Below are experts of layer 8 (counted from 0) of a mixture-of-experts language model. Rows are named router (the router's row for the expert), down (a neuron's output weights, with its number) and show model dimensions 0-47. Each number is 128 + 32 x the weight over its row's rms, rounded and kept within 0 to 255. Numbers have three digits each.
After each expert's rows: a language model's description of what the expert responds to; "comes before" lists some tokens at least twice as common just after its tokens as in all text. This comes from a sample of Wikipedia text that the model never trained on. Tokens count by the router's weight.

# expert 11
router:144147098142137135176118152171187075128105124093170111122091115214118137131076179131121150067163091129157155143120135144104132154140159121208138
down20:078084128091174109101212199135108112116157121096143157152140182118128146145119103114111164111113103145157168065091129123115111046148190111122151
down21:133174130111113126134112142126102114182143101126176141104118144092169141160147101113133085095092095128085201193168098134105168134095166152106181
down22:139114117065140140080208089130125136148122125121101126119114077176098201140140129149037096109135098123137099164113143091141132139169111038124106
down23:101143134107093090111133114110170156194127141193085149146126119139135136114179146134150091145136135107152137237090133125112139138104123133159123
down24:201057061152136116118130123146166127120123135125104144110115144127177159068123112099131141156119089142107089138142116084138148128104157140171088
down25:142092105130073085106181119135105129160189119120125143146149121141124113122145155137151120158141078157117112085142163193185118100072077152117184
down26:099157129143092125149101165100132091168151092098161131128127184087122119185184093151126113154182091104129127154149133107146080131137155066179189
down27:083095131096153167138143161102173123105112167173135108156121085078192170115113143131159116069090114130126100102093119087120157130148196158135093
down28:131145098175148151193168107062059156137165173146113189206164141144099120154148157125193117110127122127117114144144154112072145148115091108180154
down29:077138160150119070119131130115135118148125143179112183131155102138133123120181133077150123120122092136123146103136194104138113151145104136079133
down30:143100155148115119106174111127142146159169111114118099113119148112085107147090090091127087122084186144110118128115147102122036158141180112143128
down31:056147111127147045121187146128182117108144075127105136154163190161168162094138159120078146171106138102100128158123086135126089105124124138067110
down32:088206155136162087110095102168162153122175111071146136103145129086158149162157113118161119165114079128144125109120091178119129067111152077146067
down33:124115127133124147108131133142088115145141113140029139119118090178171113145160144152127116111089124175104182154174089136111148088121124142175105
down34:153118120097128088130113094102120045082149150129132091089161134065178134146162110084093130125163156082116132204156133131077135074095113133114140
down35:146156093126140111106116161156157190155192139073129175189150091144163123136118114149124180122143123152150141150125159115127096172106097179120181
down36:165091118080115151117132118161118093093162112140085187061187105105138182104135127148111173185127151131173149161152141099155191171136120098138129
down37:116124120160181091110079083176104131087162119120100143077151191113144122089147150134156113214075160146120108156113124110147104168066092130144152
down38:098146105088158130147081143127167111081131123167137066118141121179118097089205138125079109188175117147118150091151159071181091072093122104121086
down39:103113052142098101087107129119180156179120110123097136131159092100146086128096115137072083196127177146128151190107115158152109126096153119083066
down40:090139117138100120130165177146110113131109188069136174121134080087122087133181113096047136130159080128129143160093131151171141129111135058097125
down41:144086120092088147129107113134145103146099130070078143130156135105137099134181112141155105122140122170106102194146110108146071084132112118114142
down42:090158136116139070145145118081098179105068153100071170078140127192116164139156139115128130161162152127111133145102142134170184129138109143044144
down43:158111163146148091115099123071156147096047122092108150174124077160149153108164078083053108164104092143105074125153135124097122129087118142091163
down44:076094103112129129158121156088090072126109139137143131092123147155141130095125177079174076157107052178100103091144159109153108103093162156093144
down45:084106123072099104120092108104156127130111148102181152137114126119177185113156092169151123133189093111097136132135082179082140136154138073099106
down46:108095079142191114116093109207142169178141140136133155152155101151126169055185129158137090151112089122152118095106157132160197105090119131075062
down47:134125169134071064156181120096148120100134168125159125075137113148161101113133119074129152170050108097105181088146119134148072147104084166165161
down48:095142159085121119159091115178140121136125090127143090100093102155178146141147129058153135167138179133110058088128156144126172200085117100108136
down49:104136159115147087155079108158144109073139161077114138079081116116108086149153105090113089135158161122218094088099110135167135098104130094123090
down50:196065170147062116111217169201107138146160134108116127148167108075146130134107145099128121126139087158171123101111097093152133069073091144086114
down51:083170115133116163117098122134092209085089135095102097091082106122149147128122204110131121096150136089128131176106109126118152167114174151154132
down52:113109151125115122094109085121215151149120142116093121158080175108143168102156132115090069170138155125080192201090101155165134116174133108102154
down53:143131143108125076161126091109076102149096115167218130086121127117107092172109117125121149107166123098134101127120105129112169155080114139056181
down54:124134127139132188119152103137146188153118119164140078136171147146149160141194114126166195148171100143135127111088122149133135143159184130129174
down55:182164070093164098130129108124140107122107084060077090102094137129119111116119101117052088159126107118137155167151055142133094138111113086148122
down56:140062109135121140136078115172117152136176198128144168127185106124151112133126101118132080188174119172108109158128067095104126170115097157092099
down57:147135097170071096109073102139148102131153201160169137165161135130130131203124138151065089126137141082156119162112088127111167151104098140112118
down58:113128108083125127169045128191155161146122136164107148148157175100153198133122135127130123111178083116117167158131120147156110095131184141059138
down59:133137085106085181093110143097083149153120093102130102103093114135164181132054062141137207119121140126125096106180143126117116124165182076142123
down60:155127139095137129184151148167142165066138209102128085110139204054069100156136180161080107119147160145159125130091144149116109064111086131109083
down61:139122099138135178139120106162161087202138140038112126132110084175112128131135099108089142160140101190171101151138144098165151116141144092090122
down62:065092112142100065135083146134138151135150106063070164159168119076075133127132090116043036143143126129109124177152127127091148132133141135084099
down63:121131102154074157045103130121158122122128119141123150045158172126147141077177203102140091213084167144131106145070155121152099109142106084127166
down64:061175106098153067113098146177132158141161101123111178094138098135145114128141118075077090162214111134120148122125130129111074146101168153126062
down65:135102110160161110109152196141075188076115088116122156144150124137123094147119111037196115145150132117153137087114084090119130159112077150079163
down66:102144186120150123133184139127140095111126166148165156097154153099188167111120144180045140101055094124123158143110175113138116074064109107119111
down67:112094171129120100112065122138091141101114162130136136095117131092142135155179159118181112163167150150088100144186142063127132066062108155169155
down68:101140052161135176126147171129120131101142121163153142081144114115111158148168135157181144145093096147164082109181128153065163124136132133136162
down69:166137111117169155122108126119127224108073109123085148127139131135185106143144121109094104129185184125106157114181148161164132220122139111106136
What it handles: Inner syllables of words. Middle syllables of longer words such as man in Performance, or in Florida, inn in Cincinnati, plus act, direct, Award.
comes before: "ed", "ing", "ion", "er", " of", "s"

# expert 7
router:165108081156120113154094120119138170175065120123079131119086109092151125108088182109107150093110123121125099090143159148183077141158153153086139
down20:157092087129107178082129162153081150084157129144114103137068126087137157127145122102104052145140122105111141085146134154166088179070116097154097
down21:074123052172147125123153129102168115122114123086129119098157139201132178135142113101052107125162173116091105131174063141151108109169178116067160
down22:120180109120157137141061117119125178135204109133129184099143118110181130139173115118114128179139129070135178154114129192116081148206133136085147
down23:118135177132134106113132162171074085087170140068095121149136165133141140116155138129095123232183094132107105165084154185149135137111095097104121
down24:065129153139081153103146122143113170083135124170118155151136136142113120121141173095124094098156137109152131074184122088163183120113124135076184
down25:059107097045113107126110089098085112107104152122158093113080117127139127124134111043156148154087144115100115145135060157162155156119146098097080
down26:098076147146158124117083150111129100069108168095116190105093073073141075048173087125094137127147089071194129075137134138140185132074171151084156
down27:133136135146101113124166224151119139155113184124159101074065080168131084139177132122107146104157122126096159118160138120176056137153167145127159
down28:161128123151118106088130155094152074159145158107105179113129143117106176056124179140099129118148103142091115188120099119108116145132104109155224
down29:158133099126146138135173108184164109120107119156136173101103143129101119181218131147089160140161092155147154137165101102121140130122130129085108
down30:120102151181109135140121131121137175121124138102071112101173140132151125219138151160122083197119117122151101120100108145109113132150127126173075
down31:123124085139170149164124130091161126149154126125162118173105196072128077105118087156153117107160204124076140130197134160141126101117166117157121
down32:104180147075115077103110171142125184151121147152081160081135111110188137121193108130101113059144155156085179103132150151162112149113160083066127
down33:099092165105133143092052139157156172115150159138111164085125182179209175154077105155130139155126099158092151136116136154129123124085206094112123
down34:107087156084101118097111095099120108126132081126135177123124089094127113179154127097117157165100138104087113131118151136207184196109091127120110
down35:152059103066144164145072115159120204135161151069110105156099097154153085128109074089140136157141179132117093144199160148147117090158171143097140
down36:125114100189080108094116105072122141152131194105093146107126129119140094149142099125113094166234088053124127153116166108125141149126167131108100
down37:086093101130113081146113125148149172175107138165188134115089180147130193122102119138126127135123161233168136162076090153129113103139139120063158
down38:092117166154131124061117135089193114158128159112110179184146145122112162164112075127158137154152145193091123169144135147154049139182154115139182
down39:116123146087118119084115140116195132121101084172104105228157118129133060142158121105112121176139130104174107168118117135174175139131095102119133
down40:130138173142142103100138126090182126164137153086093143083086151110088108135070119098121107113139111152159119117149127131108143057189109144081146
down41:133132119100093092111092154122153089138118123113096148129089162158136168132173069161072150160177076115076103191142117172146128163141091171091128
down42:090151140108108123080115176098106188117116141103160167180149093214156115105103101154097092120136115155147176151141050072148144141149149125119133
down43:092087153117097125125077141139141142166137191114103178083154152170185168125148080109087091164161101170081156195129116168110152148091147168100120
down44:186152089113149108107097190098137092134110124127124177100059106122140175178164066112109115061108106090142146119158138197111193158150128082073108
down45:116058132118147097091121088134086084181118126098116123092095081133168118144121097077113125177073143131121117134171122176158188140104136090129129
down46:130167113124132156115108138118111142171116085141092107106133121155145164132150158108139114141109159101121207145087099227094116148166049111124168
down47:125133153126134169120139120128105130168158156153126139147093125159103154173147198133128130139090100209058155120150065182103085065057127200134102
down48:075125132102107131136065151136170140072109166062124116073141076097128111097136149126115186114184132096159100094173091090096103092103130127127117
down49:180153189102195059168109084107067114051121101100145179170148150137178155167117101050058124096176092152167033085107122104119137140097140130124156
down50:160114114217213095044095120141132150143139093199141170122160116095151129141106114135119160107099132126111170116145145143132122120098108185125182
down51:147118156134146101107103127070148154073121153095133143142136144122115103142134142101143115186157148212094081159199124161173151140091123082143086
down52:114156135110139090092102123143156142128117135103127121128127093157082127168161115134114131141151176167159130160184113142081093160122162163087099
down53:081110107163102077178131119165098205147119127163066144124136108070179087113089133108130068141102149140154179100170120097169118095109130161107155
down54:165114125181113129147144138143065186111162146142094088075131189139103164188154119137107144150137153127088078139129133131193103122126093060188107
down55:106159114093083164093117199106132112087086087084161185184162115124135175115135087136123078104084131126134090124127120120200124101120143093099166
down56:113116163146114112118164118116092136096151149135092137138119172124103150127149152177105165124148116134133180120052167120071109112089082087090140
down57:147106119072119120116166139145083132129131108165122136175117052117169085192083117109132079111119153176121168138108113080134109159173090135167162
down58:126142110151132066058137156148080148082148083096145123177140171153189137131068143062105163138199112134119100132166112109146180106110143115112165
down59:098139168201059089133149108198135140107078121148095103132157133164132127150092180119108093172154090142076118100162166136128137102149129134149114
down60:083094077123133142160106080142169140158190103135129143125152150127138193137184086117106164195146124169145135154098141108140051203103119096067098
down61:109065184075117145158107095157137141148173151083093085171124053150165121099089103131136114135132152125156152192110117172122140103162112126148099
down62:145167150111120152116139105081106083115171086123068191092133122146163156145161153129149144120127113165190176149150127080109120172116060145104208
down63:112185135070086146155099145119135099163176074100104147149159117158096127113117117106169191104186122114102118102129081176177106070155075108205079
down64:147122130117108076117197138157126097142143128067193128158127181144137133116152126165099089095104090148143192071106133173082123159058168092076106
down65:077180119063163138137092141132097128091172187080168165153144086208146149122164153132095078105147119119127150152154127129184161114224157112103078
down66:199083123105081082105108143139115112111101150118147138116158176184118137143073149076153079178117096123099149129173153134097184170169157145115094
down67:075145135121142121118116119171139105127119105104146157098157130139110098109165166073140105115107151147085124082122092158200105106127163136159210
down68:120090175137111115138145122165155155075144110159091117111145097150112071125144119078104090192127097074097161200148090146143164161111124099109112
down69:075162161141114180147152139149117122137131153134111065132104103097112130125201172150131115139161132114193112147066150087087133144102106155148190
What it handles: Copulas and taxonomy endings. Copula verbs (was, is, became, been), "Born" in infoboxes, closing parentheses, and Latin endings like Insect-a in taxoboxes.
comes before: "\n", " (", ",", ":", " a", " ="

# expert 0
router:133194165188103126151172081149083129149143151149180073083104142105129119146126180120154134102076104133131109130130142175158132173130093092124130
down0:042146171153144119101169172138152112083154108115141065151109169135154134123205109125141129136166097165080123058161055079151104126067178143116145
down1:085121126137132130160138124155077153117051149190151167059072104171183159143155177186130115104116106114111134090107133107134099140205124112154095
down2:063161111130127076147140176077121089115146145119109127124077164149121126150106173122146116101191160140110115077191145111129107120088157129114080
down3:150150115177150102129122163130159132148141085116089160158198168120133152152092141178114136146138059131143152141098144145068086115142152161186148
down4:162147160114145130086038122140120097178203111167062150163094138111157098146173162081107158103141069152114161045168082081143103139142109160075117
down5:069062173166145145173155150195116134121141163133138139074144099133151079065178144131134214130211111132150113133130090157170123165159151144106143
down6:107148148123136114180105094105160137169095113059189082127096127164142136143178071123133152140131178180100164133105141150158127135121107141227123
down7:169089076101055164107161102152123106115081170200125148136163203145104085100125097124120121134097100129144149118099172078105091108142127096166147
down8:155100134140110078116152145115129150164137134133119153120127172156115187163153118188124151075136077144084179104127132093125106151132195003123128
down9:173172160131175103106086130106133183080183103110159121172107110063142185160139184162142124073121118124069116117114175109156141118116156125120138
down10:029102093114132115138120157083141155120085176126121174112123106080126125103177135092135199151102185144125164135126118126157127152155134115120140
down11:080124096099122046144130190079169172133179111110134101081129044113158134154130132113166101192131124146126099084173134083170139091169136132177164
down12:038144123189094140090135152118119112146153167146150132039136083147122126082150076148121134153156174102119116110148125116146132184097135128151114
down13:099100192079111180112106127111085071163170170167129111129073132106154107194180153141139178159100183124130133101152106107140130161129124145065103
down14:111196068125164167076155154166152103174151126130124127097120078117116144098153042147104111153126097092092070137107105059104126156152169129118125
down15:101163123103142129125083130177142104136140082098082159166158105079165111131128087108111083085211198073101144160133125125143154119134139125130175
down16:108158161182145111165098161154116145122131154155094123105085071136115144090131148067118125131142210138170128139145104073148115093103183149102133
down17:114108095155110126073107136172067120142107097104156105124128088191090128120149078085109180170163143155127145094157154166158120121122066152101147
down18:137072140105175194122110147103165127086118128111161126118116133142062113136121103117157209106102128169124104093103142162119143127083113083112086
down19:145131107139135109118099158150163092134154131140100141065167116161133071148134128157118084145185162110171112136117144141177139099069130142042152
down20:068128155083089094148104132136131134151149110157184052059125088128099108146146073162165110109127133099082108167175095104106183124164175172095156
down21:110082148126122138109129160138141141170122086059146134117153155134061189157143118079119098152117137134087155094136129168172146162103116148192133
down22:030159136195134087088143155169102141098122087133158130142064135123137146095121120106137099092121111132116148111144054163143087128115177110108117
down23:147118177139104121127131125122093126140189139089055112157147118141117150195177091080147199104169080100096124170141130182140063133152126116145102
down24:098180077111126193143083181093187094119121157093116146138137082124157132152099090123070105147166137101140128129108118136186165136146117196103124
down25:130110168106152092117133118156108092140087077138165122124142143094114165117103132158159115138104213133135172145172060160103163117124145166111127
down26:101035128163127121116138096114107124158129141152138112159117109136148122129121073094129143159170127085120154090163121110128089177137117106070114
down27:158146165164143180149132191122126207154128116076162129075060109091148144143121210100123132127141128122109142143109139120105133175136106124134222
down28:140120126112143078108092120101167141109156159081106160064097123115172058136152074141112103159134140110133153101124137092123122088138157126115095
down29:176150181153098071131141163102143183124135146082120159154094093142172179143157124081027098126087075150137115159122103143110154108068126139037102
down30:109117153155122120119163158097175124155084143128155147152140185169133101176144141135114146127143163171093138146156148152087112142124202168173176
down31:149114113136148162115123160074181175121129115178104125130135105148130162183179115145216136192097109148171076158112077112129099191106091176106114
down32:124094045131107127136134128124139136072174116122165146183154073147119120114138097058166144097096114151176102109139116100079120123099157084113165
down33:081110115180115124058154107125100127159093108123125149144178148132155144127095156103132166108050071139122154165126076125134161132125157086081153
down34:122085129130165151096124198124150123104105150111203169129148102064145133212118104117168143150129092171101178127185133096139111039118150156134116
down35:185158111087069114097098154099129184107079143138097167128165154152144136157150099077131142161169094062158164158156131146111124175075105120123106
down36:069143139160145165121150112150045114138030115143149167058077081126129152130098124098145144115110118173121117148122085174151121164109152097107201
down37:150097172153151087135117132143120122137134138156121198169100186155159151072195117061125133137164161126110116155147166119105175091192116142135172
down38:130094168134082126155086149082171112092119122066081171135106142130118155077122089139110104170151120118089109154126127163176127087134170158155180
down39:111159160094114100110123136073118143166172129124142133117156110153110139049171104096153085170116118142135167137156131083136090126144136121135165
down40:056126123118115129109206142083116139149137126142115087134136135032110150152169135120152150123131165141107137067119112092162073126101081136146129
down41:096097096126167176131101163186113133148078127109100147086174127112138100124165121131120181127099073165084137137135140113142113097095184124074138
down42:062189180106106086137138128116117184134126154157122102102049129087107110162183106156144157073151096102116162167064114116213081118162101124137155
down43:146147205143066112122170119114117122136084092108133155169129147100133194120142164154062133132153090150141166147092167099127151130105089141178131
down44:129180109137139117112152146124111153185112156100071091105129144189100099102177105156112130136148137142088141122176187129125113137124176101108126
down45:103078093122161130142124136173138148174072109116183097100118112117133167136139161135085139112166113037167157122141131093113154181105137107143108
down46:163102074174165128131118109151117131085111112104171091104138194156120161162102155186124158156129150143114084133152106139091068123182168115124139
down47:128100123176141076122099178116140187136159195193054117186129123153164084111131122081130091088111115092122138153124144135110138169086190121159136
down48:074154121060113159119132108167099185194112154155146105143124177148153107122148124190113120134176085157099162115141055125093172089117138091111109
down49:149119139069176127164141135124124120077120123085134193173090159164131124133146108122098109131104182127142073144109209127164195169140139100102114
What it handles: Line breaks and section markup. Line breaks, dashes, heading markers (==, ===) and opening quotes at line or heading starts, especially in album and discography pages.
comes before: "|", "-", "\n", "==", "The", "A"

# expert 3
router:160113061099147118105081112114112101150087144108179107124107219135095097153101109114107087096110122124075154139159115160095136108139201211168152
down0:120110130143178118174110177138113104184150113126100121086124081130109113174109074140113103124103072129141150154106123117174119113105132045168161
down1:097172153124098098118097123137169119144172148110134098156136183185166109162138150144109111123107111132143064148135170199141123122128099139095135
down2:150126153138114135162126138159108060101149062181112091113123115155168124162095078118117169101125095115094202169120091116080109144126123110097135
down3:127177128177142107064042155122176134141164100112122147193101142126118135106103111128124155137105122144156190161182092138175100097122160144129133
down4:045122150148125150092080149143141136150163078140133115125119075083134157192118158143114111117142110128132089126058065151105132121092135131121134
down5:059121156124108153122078111091070129133158069176110118165144127113169207107115108126170107128114167169107163131223136107174155123085116216130168
down6:126160098100106160090123091096161142129150126136102175130132140078179169095132105088143114115147113112124125116140121119126132142161172142103096
down7:143143061157131100101072145144167129139149161098121181183168118130105148113147117102130169087097136146084144081161134071123134114117146189085097
down8:142112147136122147159176105105105174127191122110133123190127095192070133142166173148157146163114143178068092165121088116176174102110138134133124
down9:150079109053129105162206167124166080146090191140110163160078183107149135113135176128142187144137171150138170104167120113138142108120129163156121
down10:106043126157104136120096152135126166166117163131119112137108185129112142137182151110177064124171108157180102081125119125136105131081094121105099
down11:117173118148122127086096173132153159118111115119207119131112129131173148078110141141093131094103119127144130166136180186066118134135124083181092
down12:118177137160100139191170083096138171071160151105089134161075121098152160149152113052100086134129116122130110064157114144106156143114166090184088
down13:147117156114100107086086100092103132093123088154058138202219129115109161090119147111126116164160134175139131097120148061161183137204078182104112
down14:101076112066099088161069127147127085140113103133110133099115082089171129125104133106107141146136071085173143116137061093103086118171202082109100
down15:077091156147172057076082133138164100124148131113087140120191125099150151106158130103108138118155149151130080167114129146074136131069054161098074
down16:115081109146145091155123087127100124155125130120102166095164110113123210156126152170161137149184038098136132108152189133136174119142104153118174
down17:146151133184168110099119175119160117152132100098138175092118085117127108138113101168089115128111107099128142151128124132129139134131144120079148
down18:057120109110082123106081140148093094130179118154102127142149042127142181093135088118126120128112119156115129122182116160118161168107184179145162
down19:114133154091115073126138134111110122167071145113187152160139150185124199147098094190139131108148161145190118092114135129108096140120143097114092
down20:159135148089057092157104121160171117066152092128129133164141127073159122087111197080149091096130105124207098181150145121099093128088185094129181
down21:070146134102168083142132172139110157141169182109078144111147182126155144086134076064166121104109131123097143117079086168096149144093147134113103
down22:121069103065158145070162168072116173146122178082156173125133089110168123095138136106124137128096130109105112177141143138188145078168077095120147
down23:103163159142074139159124137138112106063121140105174219115154111122076157170119142146131139117135132087154075121124084192124099143074202095185149
down24:168063122142115100193072081146112163098097126107129137175078207100169107120101079219160179124137124130079192120177106141133114136116125113120131
down25:081094185078094153182108123170089166091130082138126158092126183112119089168151135115105073076123143159110134134085137069125113157153145169161119
down26:121124128114166110124085162153103190139130129129102166138138146111175157110137096124096083136108104166052164164148076113077159198095205114065132
down27:101162147145183086125134154083098101159129131143107170114095118099092108147147064127134144157199155125070081104086105121108151099079108140147120
down28:132125087171204095119186150097186112092086126125049151177117128167154109176136109201176127136119126179122143099112145117129178101056115129142120
down29:099068184152106173137084127144070155156076158094133169191159106129136097170117121136094123207133147127130136146143089159184098071115137189136088
down30:159082069155084170183144120162137124080113056160144203097126119122100165190170110125140133156119136121090110139149119119117153194157158125142056
down31:139142130144156152169147160125080169150183206159110096054106168126118099145076088158170157092148153132157082178087136129166096146097094111127158
down32:093150107142132141138127094146111144096159109129143157089181114148113141110179068073122123153167137151072150141021107154125113083131137154148140
down33:131166177152116117103182141148135134092114124147170087131109110134127132089091108098139138134160090128095119129113141134094189128162154136087147
down34:117099124168112113175124109133105117126114181104130162189144100118148200115171106121126134197183121159117111157123156120112101196110097171122176
down35:064148131083134088105120102085140192112103151124083099142088138147132154105116123119128144118086193123123184120146209103128119133148104145130097
down36:134126114138129178182174115101149063107139129164122137083113094159085114153152146079139156097104123201136126180188129089110128185125177153156131
down37:044160122184115126180111145137145150167091183133134181125156105149090093123101156156146062121136083094113198134160145084167144144161138189166157
down38:149093123108158088142111115150126217169156162079123144151121175146110103074175104082164088117133164102105131100107145103160191129082128115175161
down39:140134106167109067098142104098176124111178137101144153129082110142101099145165193129135127136153096149116206156124214120116162082101126151119144
down40:096154159075088135174170142155136130193131122110109051120118134155153125135111098180085129151132096125106112142108167162173095202113100157077103
down41:107090163087131092090079115152117150105108081136107147106095139116116167110135139136138103140227119101139170109101155117054148125117136141155156
down42:095068099047142151162128058092193071130156134119101147126147055143139131135066147100064150156135081174107097146096148128151147144144140130136149
down43:105086165091120131168171119127146134080145129187166141073127106069128129165091159110159152157105128135149158126156155066102086113148142109065115
down44:134132070145123137140104098101077077205145115181093101145107091126107102161167095099178138120110168152119149113164134179132103107155118050139185
down45:055177114112125152140151089132129115086136150151097082139120077069186117163182123122107143129114157163112089148109125084109108172146132112110071
down46:141142127158130161134104133172116182123099119143086113042134104116158148166140102144095109101110144155104108138134111120182169175175147110080129
down47:049111139063141086102093093158109182104157075170129123143136126142138142147158074180117106145091125125151136152095141122120173144168155159041153
down48:150170089116125153160096110126134202110166095123102113129134136125157124149161049091130151124113147115124084102114104101092096171121103098134176
down49:171122146161110178137178139129109140192193136098164159107113125134112106155153118160112147125168154098150092096124114111156113068156133110134145
What it handles: Table cell separators. Pipe separators, blank cells, percent signs and numbers inside wiki tables of election results, sports standings and statistics.
comes before: " ", " |", "\n", "%", "3", ";"

# expert 1
router:178123132144117107122159080126196185114149082180103105112118146122087128121119188185168108096129123093133106150110147157121116182125091166091128
down20:122150154120099068163159158151178139116122090171103117156151151061084173130213121131097153151149087144133124205106140073191154182147100132114171
down21:110136135109156157100134090111122122109121168174041172052151094163105066098149172123124106175150131167122133133116139126115120146094075147097136
down22:159146137122158094112163143095128123082135142149073157107113162113133147161130034205180139110117127099158119082081116116116177127123165144141124
down23:085128120090164168089119105092158099147159187103145160087124116211151119198123147161122159156168079143112104108122092131143122141105175135113129
down24:080149174155168142103161103119128130107143188056120118142135122152133122147156154147178068108144147138033152104086117115200166114101151141153080
down25:075121070148101133139095134081137135104130131087175082154124122096162138130158111228100112122157079116126147152159156094129116086135178118106143
down26:099142087149057062135136117164164127165142104106144164102124098197187153141128156123151089132140069095081073112148148169153103173136147109169122
down27:112147105078171099127102167118116089159131100101191127118163161105144140106116087157103092166114157144090209080144160170098152137095127143139155
down28:114084105160108110144166132178124181106122212138091072104151089179114117111141158177117164116165107165164096183093104179120093104138098141070150
down29:076127076162100113140080125132101163163128135130110150098109081112131130093132133129130133138144089185139163177097118131133149081131120154080086
down30:149154088131113128059116117096131161131144140132113149116092124114206081118128065157102060101158128112050167187121091119149103138047123123153161
down31:138091130135117088114125144108125158122121228178131142101076108151116163116140162097104045157155083167127131182070174085104152086096075160113148
down32:057119126146123142143147117122205169113157119099061203132168140107140192161081148132176107157134143117115122136102081147173077151117141180138180
down33:148086135134091151102140077111143157109172166115099122062176114186136126116111136083142071148122119109169134140109139137167146146146136136127147
down34:061102185105146080120185111110098143113160106095170133137098101139142122096123120146111097105194106160148180132077129124105088161156091122081126
down35:119105140105118168128120084125179113186134151113162150161125086172148143106093073109120140176188174118106161166206106175169123157115099108150158
down36:146138100132166204130091153185080112163110073043112098129107177098149143168132129085180164127063082157119156114140174145136132110113116132106122
down37:090115114140152094104129115135093109194115109087141098095154102163175159116154188092195140112070105149062110087092082123126164167131118104136158
down38:112184140106071064106113144138084134129144136135100160145089156110138118147121137121114077148179153110062184145211090174156133141146082097105136
down39:102141164123101071108120158092177144147127092148136032058149104188095151158158055158153147083133129161102101097157151137102113167122123141149097
down40:027131089160124119144206110162187137100071139104119086159157155133147138106107079122125122123148161081123086116134109134124101141102145156110104
down41:149091142084142079189094111155126174104189107133127143127166132099152100196169149119080139158144099104173134123139123088120162050153175156117117
down42:164140133138122095121122105157121165150149116167164148099091148107165140151155147101129138079173206174130121098209132141130204125169144048107114
down43:112119101121124133075114146091060090103155127121203155130132150221123130109130052127187138087125096116136103110149096157142131124153121126200141
down44:150201173140119148097136146116099141101162109126104135145146111077148112148090143179068188107112146082148122086054128107184205096115073073136153
down45:114142082166113116081121061118134111179124143143175124070079140142157080141164189151136114168183046116114164136133132086158123167118155157097131
down46:135080117088127110115133103123136233135198116045062163153167110115142118132105100110136122138159145114081150177143084142133113155120140110119122
down47:101118178106121096077105076101099080170143149095092123123131110088161096142137120092128148151157122098078068156092079134130106181140124112112176
down48:148153109146096117128144156081208136160137137106093146160129172163068112098166153063132158138143157126113056165193142160200131123095083118135094
down49:100143129157113116084130100132138103141110151120175101176185187126106141127097115131175047113120056205119126066104148122133153105140142171138144
down50:124126182204146088113135122153118145054171159148206164124132124128160125149169174102060131156093155130137127175133167101136076165157143105145144
down51:093105086109091092148164118138118148132106089135121109126165155130108182174155014113102152165148089128087185121126098112134107163134226154107135
down52:092165136164069111097110116105139139113145032147092120114181162111114108117111116089123138130160196187110119122178124099130132126072194078166164
down53:156153147172141089162135143127103111131158115151179175175147143120083104140144162100157122156122117165132158098111124141084179138101169157162156
down54:088076118133128073065172164119155091080102134159160102148153174091166179138129146141038135182195103133126120173161127130133111081108133132165115
down55:101113108151143197089103142153169158102142137088117056091120112131148147147119160086113150119142138202085125160096188130140127135075205156138138
down56:086164123124094081156094153171144174164127121193132195125206161110137160109130153160123164141151090076023161108149105093156169109110117159115107
down57:158153150092135121068150134078149124145135142133176181141130157125104116134143171139113144152147147083085119151144086164138178133150170105088104
down58:113055162100087103090143057063096138094099161104117112143196129158143079130093172108105134100118130051106112141168075142129166177122139114131133
down59:144084084071121220082164143097135127081151109163132123146117144170080157162176096167125150107116073212129156119204071181144144143136114162147119
down60:160105146156108149106110151162209178133142125171107123156145112168098137095160106071110111148131097135146155125073144118123160130110121159089156
down61:132079109138142110170100137081189131135150145142103094114124108073104096126199129151089065146158111156128138102161156090135121202123155120109139
down62:133143106119100102094115143151128142103144115126134122126190115103104126147150087144151161163152082179058147133080136076130164122105118121081116
down63:111113132119129100133132154084131148123106119160114170114154123124081132178147142125124102139128103140090133148121136122144168131128170084077138
down64:103100162113124137073147133155146175123155160122097093126131116085130062108100170144145131201085095147112140182096117141144155111067099164108097
down65:137086189138114140109080155127118096121099114128096087111089129123084121211106116081094080185068160122138108185140091117114069199111117126109105
down66:155130125142143086070135140124134164208133122108107119080114142125156118133131126113152137137181104134080143214121102114141198103129162122138104
down67:143145187111110155099058099101155150137087063120169136132143076056137125135130124120116075115148129170095129161157196180175112133065125134098091
down68:085153172099129086118117160118108131118147145085142157090136180173094120070119151156160116150107112084149173168133085104095141127148105118080130
down69:116118076116120106109134118154130139088151093104097203100181108140049145161153124101161175148108035097057111109126125141098108151130160094132116
What it handles: Digits and past-tense verbs. Single digits inside years, dates and scores (19'3'6, 20'1'0), plus past-tense event verbs like released, won, premiered.
comes before: "0", "9", "8", "1", "7", "6"